python train.py --n_layer=11 --lr_router=0.000471 --rope_base=10000.0 --init_std_o=0.0 --lr=0.00381 --decay_shape="linear"
Below are experts of layer 8 (counted from 0) of a mixture-of-experts language model. Rows are named router (the router's row for the expert) and show model dimensions 0-255. Each number is 128 + 24 x the weight over its row's rms, rounded and kept within 0 to 255. Numbers have three digits each.
After each expert's rows: "comes after" lists some tokens at least twice as common just before its tokens as in all text. This comes from a sample of Wikipedia text that the model never trained on. Tokens count by the router's weight.

# expert 79
router:103090122113151071158140098151179151101095148093129135101103100145151136111110095139131134130163175117130130152099145133138183108106171154104137073195126129149115119156138130173176143145130126120103122128151104162119095160148140112137084116144092131080122152145133087142137173143141118101113130138141153162082112134109171114154124154104103106101143150117138109083122122113142142149113120163141140097151090145121140108150152133122139150101117146147108128120152104098124173099189121107082130126148100112138113131126138125109087101173166126124130143134138100088090121085149132118147122130109099124138121093145115119117147140115141154091104154103108143094148128129132150090137151121132094135116167131133150181131169106098119134135110154119141081162152106134184110132119128
comes after: " the", " of", " National", " and", " by", " World"

# expert 45
router:066155111099162132128120124103163080126140123187164169123098122086153117113140176146115165084110141097125141111119142138130124163099117142127159129088126125144116113095102162097110126112174117122091142149133160118104133113152093125154125103115140117150128134081127123123141084113134134136096148122142161136104162114132143172110093131110110141109166163124123143128107126125155145103093126079090089106146149093113143143116076111120141125166128138146164095101103130100118103102082089078117154110111113124107101102136150168137112082119158088155124147144122116133145129125130149112113157119153137161111125185101114152161117108104116144158128120139135112109122145098141143123113173146160142108107148152164154074138165122101138148125134115150093091134140160110105180084124134
comes after: " ", "19", " $", "00", "_", " –"

# expert 78
router:165157125141085137161116100139159167113135165161134117125140115082135180148119162112140120118139108165089130140144163131124147114138109129124158160105165085132127146139080135145108159123121106123109139121140135106146112120154123114108123129160099139168163110160140106109122143118104088097130081143157099152169101132080119144109161120148160136129148118175170085170159109104088127102120101154170145130157149134111163124113122109144129153163154133105140124154112174132158099120150142167090079128113153103134114126166105123107140126160081112131160144090151096128104116096132178148089125079148113086093109075117099137106105123137088116113109121132141157139154078145124135167126124098133126092138104154104124119127109148120143169115168131108104137121137136115133135098111089
comes after: " |\n", "\n", ")\n", ")", "===\n\n", "|---|---|---|---|\n"

# expert 64
router:158103127078147119151113140145150109111090113112162156153130128124092108157163124167145113095140155089113109103104163125128133155117094102128162118102105097149096141135105102096144130108103139168124161106137163105079146130135175111101137103113074104126131145089152144143144134130085153134117168092105161117157145124147101138153130143171095122128183149142088138119127162141139090129095172134070131134092142139139123130136103115124138115148104099143084094129123142139109091142127133143101110090133154106139102106095129140163125104163101166116138172149134146140141159110097140156152100158145104134147148138096125156144147143104139078144123136098113158088085167137145155152094106108107116103148117116123178145173110111109123153104151168144120100137124155143107135087150141
comes after: " |", "-", ":", " JPN", " by", "|"

# expert 16
router:097142119081147146104131165155089104118132109131112189105094122134114083112090114129136111141130118099142109134100136119112134147133121132103165107166090123124207114170098145148117206120153151099133080150134121159135146123166144117148136142146165157125149097124117144110130172139136120148102112096151135118154089129125136136124118163100105092162152127098132115091135112123129127170148126086145121133113145178133136094156142153133133161078132102125154143105093136109139122156170082128117154132137097134150156107127130087111095143150151124166111103130128128157130116112153144157131117171115109107126184148113167155183122139132171104125132112161140178119133100101151078117127133123113101168110153134145117115144125159129128132098154131172108111153160150105094104146102123
comes after: " a", "==", " and", " his", " an", "'s"

# expert 75
router:135145129119138127127100140074085165150189118165122135165149159095170119123152106156110126092144117104112132113169112134132106121093145161113065146104089107126138100101115145149110082138123134148122143124120122068119109182135180188110121131113140107090120166150088148164130143122152144127097097120125119157147128150150138121128154117083098093135151157138093142140162111130113080109106143140124145144173121136134148142122114163150123164117148123149161106139139110110146154101121123149128126109085092131146112143200150137118151128135167110147125090069125104152096145152096125121141156152134151129117106138107125109164080137116099143149119170104145132128149103132146119131115101109139169163125101128155154111117164088119129119134113086132116127147156156127105182121145131
comes after: "0", "5", "2", "00", "6", "8"

# expert 14
router:149101108161134088126114106136185138093156132103129177145124144147127123135147121127112130094084150140138136092155122108164113145154129150177146159111116092129140090157092167130125122110171130129134102126126100101125125120138144115078129095122130172124108115162110097073162152119130108123159141113112138126108093119160117153177120154101142121161140122150114175168117109133093183164158114095103112140106096100155099091129150140114101126127160088142130130147137098120134175118159141122132178118154123113125101118124109169122136107083127128135124120143133128110115111120147088175068102109123186117110129112138133079127090145161151103162094166127108096138119145130141138095091121145101100118178145143139118130137139114122116154106078151127088108149099128145112150112159156
comes after: " M", " B", " F", "M", " L", " m"

# expert 46
router:082134146115115164152121126106128133128133159139125134114167128165109141108153151101103127102155163121098169149129131163141121112117157148135091136130152099124119130094168126106150111115131129117126149152107153107139140120147124105148097108164114103113154116121162105138090149122164143097082124143129102116118140176076078133082123110174163129096127072181175124135131123127129134085105160168154168141144144140137149151123101097152111163080133154163125146158153144127131149128098117150132166144143135116141134113111130098115101160134086131130149130106141118116095154120107126161146117146122097114138092145131125142105152095170109159126108146140144155112166142112131099150094144106122136106164123109108155157108094092132094174077178129091142150069128090085127133095121080
comes after: "\n", ")\n", ".\n", " |\n", "==\n", "\n\n"

# expert 56
router:111109088136178127136103118174093161153116108162121106094158109118131091160088132161102130156139128141089137196162174148095156131136109090158129131131113126109146111122117119116092125140151166097180156125087110085117110136170145113113133113148092145144102138141121144131138127141126137098080131100129144151089159132116156129135136131109090115102156117095098150108160142095099076106143091128125102142157086116169152133139165117135151118167100137162144132148170098145114135141130115139132136128142160157136126131133122133181149139139181141148139095103136158136127167079147115161122135161144120144122143101102103128114159066150119147146098164094139132133128131120155125107107124129124147106106144102129133141124177114122161144162112095176153105122155105097160112156168136
comes after: ":", ";", "-", "O", "(", "/"

# expert 40
router:063157107104169103126113114117155068132145112171174165133096129088156117116141171129121159110117140095101153098108137147137121155099138132127151133108108121150131113087120167086120120099156125126099138128119175111095134106134121116159111104121138106113124144071150122152144091115126132142107138124140137109125156119127131163101102128118114133104168168109132140137125122128152152097081134072090088107152132084113133141093103114130136125156132129141171099097125130097129095110077105079110178111103098126131100123125153153128097068114168101138133137150131104119147145131131155122116161126151146158119108193099102176179118110099134126143118122149131116115146149109140137124110174139145153102109153135162152105134158123088126135121133119146096095144135163092101171108125153
comes after: " ", " the", ".", " The", "The", " that"

# expert 36
router:158114110170145162107141144118144126169147161127130123131092138138122125167101109122101137140170114141150119144133128091100107126119128138127148140194147148128141127120125107118117118119151128109103148140113159163138138124141141139163138122165120166107172099136116142100141102178102142117115125145104099120195111110103164107106108129137128106130132122104120124104127143176102089130119192103114094139108132164132114139105105134092092152096155129120119102099112109125079112130136086138165118082121130128120159122087105043151135111121176125152165143162098126141129129100134129171170117094139164147107119090131153148141128118084145155096130115154149146152115155129154095154094117125143132173123148122119138116117116124129124084098168136095137173103156153137121132209090121
comes after: ",", ".", " where", " He", " that", " and"

# expert 74
router:167126131119134130154090126148103113150122155159142122123118152082131151159089109164133111104105167095143115089131122128129097125073132139136082165162122135117183138114101122104097135142108106165134155176099135112129110123155115129172150129118135112152125130135157158181167151142135111181123115159131112083123112124138107139108129155109128127143160152175141146144135109122134105141115115136117136123144154131086138170115115138138155099157152116106124145118128150102135105121102138127117168150117112093119128181114092147144132093133106156103095168092112102133126163158134112134173143128090115104170133119121102145101114122091086098147146184170104080141151098181066104151130104141121135183139136119094112091141155146126130081123154131149138159154090125161157133131126137
comes after: " in", " with", " a", " of", " for", " by"

# expert 10
router:109145131150106095150123095092152111158114146116159122125143143131143131106139103142175095112125126093126145114155090104112104174131171142107140107139130155156081108111119120105132157099112135129118070155155125101139158115134130103091104131171124140106131077143151098104152117123111138151140146142094139132139097150134173122158119096099137127135114156107082139131143134101119139169132101144116119140126149113096121141148155118129137131156128197128112109100166068124124095086184138084111169111137110107119072108107100148133137134145097109129075148105171150105126139181126080117108085106125112130171168147132147113115132164140096162153123142137111136117095121138114147108124155120096120121112151109124171187140169121110175140131114140094117098139128100118160109096149146
comes after: " New", ",", " in", " San", " Los", " North"

# expert 59
router:059163118084137117174137131106100078123176138111145140108091158089130100148097117137140114110105107099156122090162122101136132114086088140143137099114134157145113106141112127095138101162139156144126081104131139139113143152129153148139151146117138151133147170105113104154134120096175065184135147129131110150139149106093110116127099142149137109169099094089135118127161107118117134126111176117088114130129146129140098120136093129144138109110117116116135133168161135135124128164111124125144094122123136094086110125145100126134119116070118089111122160107104134083111137124126108144111120170070112156139149166118146069160142092139146162156171115147134125117101129098148123188130134120116138110156111145151110120095164106151107115159151140143147138123131152119148119065163124
comes after: " ", "%", " |\n", ")", "0", " a"

# expert 0
router:117154122092165113100136143110109107139097138110135135125122140099101103149121192160140103109105120115099151137152157134159089142119121140119166147105133125148125129154102147134196153130139110151129112180090125113115149117123093112108156134067120083145107164125147109103153132106113106112148095071185122110114159088120083118144086087077143159157108149102132141115131120089168138116100168137140104137156157116125138088109095140127159111144121156141133126098129122104156113144134154130120111185133122143126117106095126182152115140116144144152127118134137122059096168105146146127119094103123121146161148155119117105135148136123136155123122098086121152128115147132126087160178091125124130119120108107161113086113153152101113086142096109174160127127100118121101135093128139
comes after: " a", " the", " and", " to", " an", " for"

# expert 41
router:100132120119142113126092103115142092121141147168167161130158137132147126149165148154138162104111159114108133135116131103113112155096146124110162117117160107112107189116149159081161094110149120162077136156125152084162117108095145146112115141183108125135174095149132122178157103114116143130076149157170155161120113136124145185115118168139102085099134129122141149152100124088139145176124123129106101161148135113139150132122132130149162125082103148147125088151141070138102117072133135092148187107154139122115111110136186161122152124111119139156149136131149111086131130144138130155120108103153102100136114151140123135119156139115134132168171114127137138122126146133136114129097122151104111133145130110176166141126131142088135162086160123104147137149124127123165159092106093
comes after: " |\n", "\n", ")\n", ")", " University", ".\n"

# expert 58
router:115151134118087160125125095122148166121098141166138095136144148158147130147129163140137153110092088113170141154158154126132141081068129101138130179135182119096125161125121116098137164140148168112103146133118124139193130093143102116130111126135157153123125096165103094093109134141070141097121136118139135136116116083126135127131134138125134103127177097136160089175110127118139154100124118127118117140160124119106154124107162097156147142111124132133151157150131142117112095132085106162128138152136187151161147171171147149193124140134125134143155118125145130137110136117151114193149133129119090157117092138113143153122125091082107135149114098113170127115142124165109191133107110133159122106158134109086135162107133107091133118125129167126137105113130066101136121112109131
comes after: "\n", " |\n", ")", " Candidate", " |\n\n", " Team"

# expert 15
router:163131138129150118152109141173100187124163130100099096096153144092100121147127076074121166168125104171120096179139163097149142112135091113110155126177188127132151104112108152154103109130087114084140117145151128102107144123151125125122145139092138095118126149145095133107142163134114123132093129105131139142142112118104101132129174099087114086167192128104122096137167121095103094144118156106175124127118152162120154136130101134133125118150105099135135143136132132114087126168138134155119137135141156147112153107169131103154157160151161152136161121116144110136100140081132125158116145117158082122104110135147117132135113082078169143145097164125106110104128136128114130127141108112117090118136119141106125208157163123121138137101130117115106131124114124120135100166141152
comes after: "-", "\n\n", " •", "|", ")\n\n", ":"

# expert 72
router:122162160091128118154109093145135159154121101163133126115146137144099134142145112139108126161140130137090103136146115137124138126124092132121146143081098154120095087118162142139136124141125074143228156115169120095092153102158143116137106132108102186134119110152080136083134113133149123136119160093125124146101131142148138132149126122146125134132187143149111155108172160115121098142080171162147103148126133106152142167113170150110139125118128107158116132185166169135107098122145115152132126130120168119114141096136132139133168096127155141159185152126137150130150106125117119143143136142147126137129126144091066120176138124122135151140084145103159147118148147128115137137168150090114110093129129134124113180144131098130120160145084135088134097156150176149105123158154142
comes after: " (", ".", "(", "^{", ":", "+"

# expert 73
router:106086087116076135115136115100111130089135152117161159116104145146146106144146157154133151110139094167127115087118153135156143140107164139174138156133125143135152124120110132137120178126160118142144138113132119089104116122102128145084101093137120176136115180115117175130111161129134118113164148178079139175142143142174102103135099124083116093131118151129110142148127114112130157107125086137112111186116148126088157120153144135130133118097167083095140104140156109103142144139109135149145127151170124129133077107147126114155150069079135104108134108074120137156150129145094134108165106138141123101141143109117152147114167134171102137146111140121102102119067165125154150087162140114108124104127159143112136139146139082134128140101120071128109131143109129173131148127125159
comes after: " W", " H", " Sh", "W", "w", " w"

# expert 24
router:114105116102153152163113161136114157145122129124137119153135155128161099113170174137129152101086135086142154130124141138140114165080150099141097135099127108106108150109108111098148132135096145124147154128105143116135150141124156131143146131134161143145164151105108111107116125138148163149094125160134113124139113155106148144110135175117125104130145138161156106158135174122108139105120104112139178135139145111087150140109105104140168123101138132098144114114102126120163096128108118119094163134095114109157140151124150167120122108136154065148115145115071106143081132180134147135142171120148140127165113122153145143157130079085113143159115179157154102090081111154117176148113161098148151106161098121093163128164149109104121137084120084105114151133111192137111126078156149
comes after: "0", "1", "2", "3", "4", "5"

# expert 68
router:104113138120156158159149157166149084115113159095130125107109114135119140132078122121175165136121109104139165119146124162103127137126160123114108122095157119117110140152097135118118127154115173157121129136130098115122133115151132148144170143093133092099121086095088097094086139113126100131132156102142150140151155125091162143089160066135107098102172169093129172113139121128141127140112086145133099090132099098161094122137142092123140158143149154139132093167121138117133133136108119137125127132121146157115108128182155108128146122165139145140160180119160128134131130133114111108070142127157161145132115146090086091129153099144153134131148104136104132166139160147172094171154121147148116141120092129131178131146145086101096161101153188136093100155100116163123122110127114
comes after: " ", " (", "–", "In", "===", " In"

# expert 23
router:128142133084120098161111126145153114146106157128136126148154131125098101125144151127130149164175141111101095111102120103136128158079148103111119139088119114178086129160146155167198100133120138128127145122069092137145111110114127144083135146136129107126090149156123125160115170124160125150116149133085141116102105153157128131130167143142166177105119159107099115098131114090151153123121113150172172132119126145141086111121124127176105110097115099120130113113135120123180155147118138112136116100124110125135143113142117130149087122104123137181144111151077121110103175116118162098090180177104115161086157145122125138141137156164131125085139110103126137145161107150126103163131089110112118129141150133156099130098108144122113155143125132162091115089083144112098149172157130
comes after: " the", " of", " \"", " and", " a", "-"

# expert 2
router:118154150102108160109129154137166135122152164103100104096165148155122166139131098123118116135126135099165152144136084182107094148158147169128112133105123154146150117133116141124102102148078083145139088133106110148126123114151127162163149125098120120096109097115098114122111166103128100155127135141147102169203132160130147124087120111149156170117142174085101164149131095116092155140131127111151110146134109098123134158085135142121156161144148118163145146130094150105100155152105100150087151178104146178114140107167138087146144153112145148147175138103135149060162087129097124100100112101122162116145099144147137116175146149147146148119133134136100122154147135128131086147115140101132131117113116115151153160154120130112142153111128099125083125120137127168101114118117116
comes after: " ", "|", "–", ",", " in", " ("

# expert 42
router:146142107099121120117122107129101105151133148134140123129094116106144114121105100142150147121142152126110101146147072108117133119116114145099091141101120138091135096133143133160132098110147119101194152120113133091090112101113157097131136125151149093145109143111100112108149153120142140091176089123107140144092146133159120132128090127156124155136149137150111112094137130139144098160128118146124104136131161133122134132159169079153106088139134116121132114147129117111114103109129187146201110126131161121121133131172157134108136111107118119141114076119113079152108113110128121126085151154130139163128173124125153089108134135148087082116142071096156140145175163145145117170118161123180160117143112141143120149132112074168122116144135122169147137114074088151105154185119188
comes after: " \"", " (", " un", " is", " '", "-"

# expert 7
router:113107099170141122120122112114138090122129089114117149104157105137131159158141128149141142132098093167106106120088118114107147113119126130114136125129109107107120104112152160127116109115118119128137090103185100106134097128138154112090086101115109164151110149137111099188128104131145122121116144160120117106127116090166156104134170118105119152151108122100134128104132163100087152116174130138104169114115128098148093170175185103145137120128121162158149150158165102111144164096074143089079182146142125108092120101100162121122151117098156098130164167163099149104138135146138127122137161152149096149139141113095093124114112121128103134123101120115139116112126137115103114103106146119115124082142078148139183107080127102168124127141145109090124083161128150117145134167154155
comes after: " the", ",", " can", " to", " It", " of"

# expert 67
router:137132105114136150146130166125161110166139130138102092156104120108127135143137102117124139125149104131144180100122108151121093146084125115157110084160152109102109152112118168087111137157082127138190166104099136096142135146096082170160102089095121171137112139148146128146147144164144103154091137108113153117099118117120145118123102124137140091124110156088180168143109130129110098093167104106125122125121092097102141128112115117147134149106089119127165148107165120142104149145101118102117134116091160163119120111160162086176143085138153133131106150137102110100087127091150156129162123131109126152119097135105129116153157147145112083158120116101091085139103154143132146121124148101134144086115121093130117127158114106118150094083078085156104123131156133102121120078127123
comes after: " |", ";", " /", "|", "1", "0"

# expert 17
router:146126157148110149155131111136093121117096129171158104109139156111142140160123143094101119170160124104130094113090114112135141087077138109096100115187141105131175126087159116159111120150114090117120133107105110119144098143146108149138143128128093131096111140174135176160138167119141129142168119140080109103114146146124099119150171158127130089118142101157132129123159125146110103125108113142111162091144120125167110131113115187120162103134060112148109155140077137135108075099086124139130150112141099126138158138109110150107108107143142139101083136124166119145141119165106120140155140164135134128128126131133146120104096109099091101143124177141133126146148088091090101149132144122085103087136130088117098097135151139171109100129173135125125147101154111141154125138073127
comes after: " of", " with", " on", ".", " in", " to"

# expert 47
router:120112166130118119154100137121137095121143123104144133112153113125118130128157143140157109098142134101097133102061157123124141144131148157143138105086125146143079098146174140094107127151134130165108121130111136188148136131113126132100169144138102076143119177114106150088139084109143149140087157151110166130145121151151108123147168106157112150139136105112133132118089167187109058174107128141085145150103122104138154160109113094102133156112110133149146099136140168150136140097178118088150128120120164119119149151162113091146100117167135129123098155167110156103138112140111139148169145149123123091152104144117099152123137126170165142163154099119111125136141125115084128127125085098142147143116164110164089159105105118144146161145151135137120124168108153138149173144142149
comes after: " |", " by", "-", ":", " of", " and"

# expert 39
router:152102108127132124139134102165126120160118145084114115095149137114133181095068126154162093089130115134155167136114108146108147093170173129089102147187132138140170169128091092151135130109107147118118156122099108153163129130077106121123121125148104142108127095142133115136147145129115148124125070151117115146097077124133134107152110166158104127089134143195160144134102114111113092161124142117141144089122123152095088111113127136134105112138098110144097130138118127139154167110115097105143107154102158137154136131102095153144114102164091144080093136147146141161139137120149102126143159137141113101099110109113135107109103081150093126109088139130132127101139153122109131144177114123093096112141143073104107127085110138138098144108189151127126104118123156153113135114086138
comes after: " of", " in", " as", " was", " is", " to"

# expert 31
router:126144125098122145153166136151109169127122118143128092156123113106169137156101116139114124135096099107125142125155167125159136130151163162137102163159088128125127140099087112212092182183137128133121142100138112081129160087122137095134116177093115092146150134115109121158131151091096155135163133122172142123139114128137157156100117160103132081113150146088107163152131142142149129126109126130102113127137152140102102093136168109158139122161119137134098123134118155114078150142078099106135127120142166117154104094131137125139151138140135134145100157141151094155108118134104129115132144081088178115109135152105138119142097133123114157078131126168183138116075155123121102139173140118101162187120106112116122122104136147085108103139131124152118115150108163120117111140135162
comes after: " the", " a", "-", " first", " his", " –"

# expert 11
router:093112158125127168154149159165148141112149091126126130113166128131165171139099143091086123103149170166121096155143115140170134125169122138126145116173161148170143153115101131102140141120150131115118145143131133136143135118115119090139137137110105118149164115128121122098108133101090105113102112085143111154149133112109182136119136115154115091132151132145133100101093136109127123134087150146137151125131149137137138112128133124157105080092129102111133169150138143126128099090089130153116107101123116109117182136171096126088097152177132089137125113105131123131140096141150126172136091086145127145155097117121123147111120093095142166164105137134109166124169108151100086113171133104112115088142152079100123200138155130096141172155177091132122088123129113075121128119109116
comes after: "-", "\n", " Kingdom", " Class", " Phylum", " Order"

# expert 49
router:082135103142140141153131129140141066158124070188151153124089141129166101147123173151110157093141123099146147110135152140146144141111137132133163141087122091143129122099122145132142129094159138101118137132116175132119125108157131113156102142104121092110135162116136114129156090128131107150112144132129127086129170119124140182082085125131122133117172150112106163125160147083167142108089116091080085128165132117143116127069108142121108125148107148153148141116126108107099113117086104079122143113098137126127084126135140178127126103100189077149115158129156099121134133113118156144126150141144151173135121163093093175137109108111135156147110115152114090102142135097139125125117156157149147135110165148144144096110129110086118130102116102164115108139112139148111150121168151
comes after: " the", " was", " is", " be", " The", " are"

# expert 22
router:056146109097170106119128111116136068130141108170183159146097101099150120121130166140132166093115145101124152105124134143148107162115141129137154131089123116152119115086127160095119123109160107118104129142116152103100127118130154138157123103102127094129143150083143124136152092116131131139092137136139135108126161121138139175111093133122109134102169165098129146134134126116143142098092118079095112112173146086118130139105095112132125137166117123157176099115126121100119088100091106075106177117098110128104103109115140148119111091097156087148126147138132105138157141139123156132117160115166142164105101198096103164177124119103131131156106116145133112127142146100149139135111156149155145112111145147158148084129156124084131142121137117149107095144125163117093181101129139
comes after: " ", ".", "=", " K", " that", " G"

# expert 48
router:062161115122157100126108116120145086131150101164173146124100124106140139131136167151121176103110141098133142095104131128140119168096134129130159120106118112151115107094128161091132131106160106115086116147105169118096121106129126119138110103122135108128129157080162110126136084106128129156105137134161138111121162125140140183117098140124099129105160173113113132128142134120158140107088117081087095102167136076123140141098096113129150139161119121144181094117137150102109096105081108080109178116097099134121108104124158150140111090115144098153119154115135114129158134114113155124112148111171146168101107192101107169169126125102142134157117129149146118127135158104147137121114175145154152113108144146147161085139154136092140150112141101146098107161142151114096151097126132
comes after: " |", " the", " The", "The", " this", " at"

# expert 70
router:127120144118155145116109147153129119097103130143141150170112138163144103138108155133151086152121101159132093114141159135157125114141135171153100129093114151134105118158151118124090120109135139120148173153156146131138135133090114143143106113154159146162139128090118146127139138078131092135171144085128139165148109103153124134138136181134149146072121134138093161124148157148127176089136140154107157129144145089162114126127135122123185168098169160142115123135150159144138193158141124094139118175122062130116174137137176100119154122129146143148127107126118124139181121148113128091109129155174132154166156143156140123136127135165125087140095113125107145122163124117103132081139178158152163120175107153164136124135106139138154135179108107124103098133137096121125166119100143
comes after: " the", " The", "'s", "The", " a", " D"

# expert 77
router:092106169114159133099106121142130123119097090103148146117095146148155174125123141163098112103117169099143129136106139131134108092144113164137115076131101153162099133154127157074184120175139113110134134160116125159127129125110130096099106138139113125156150165100103136125134172133132115109122138100140111114120135116124153081138107147125086160102109167100118120072105089121134160118125108147141126129116105082123116064111141104118117142123121130150135118122129109101154137123151151102104118133116127096142107134139155149146150103160130148114134107144172109114098132135107179165108173125151174118152077153122092114123093124157163145132109109134085131144139113136164175098092087105127166152153148137156139087170120136096096125141140092118166089144175116135131182144132144
comes after: " the", " United", ".S", " of", " U", " a"

# expert 33
router:126149096125089165104115106157153112092161099122141142163104160154144137136090115118118159141111091156149098075125093139153110154130161108163117166111126134118129124161126157096115141135136139139097115158121109114146128151109157127111150136131095133135125133093109139128140115103149129098145138110155152072091144179122136090160129122098157128145155100113128125168096154145094141141162099149118133141158114087149137103107107129140152145071150144165126155110143137117144134147152107122122142105144161104098101160089138115116114143104113155164169090120135129130136150170104173115120132133150139154165155138106178104168114153210152142125130174097140150123105137149147114116159088119131098106140132168099117099120059140140131162118126106115121092113100131087098128138165152
comes after: " P", " C", " p", " S", "P", " c"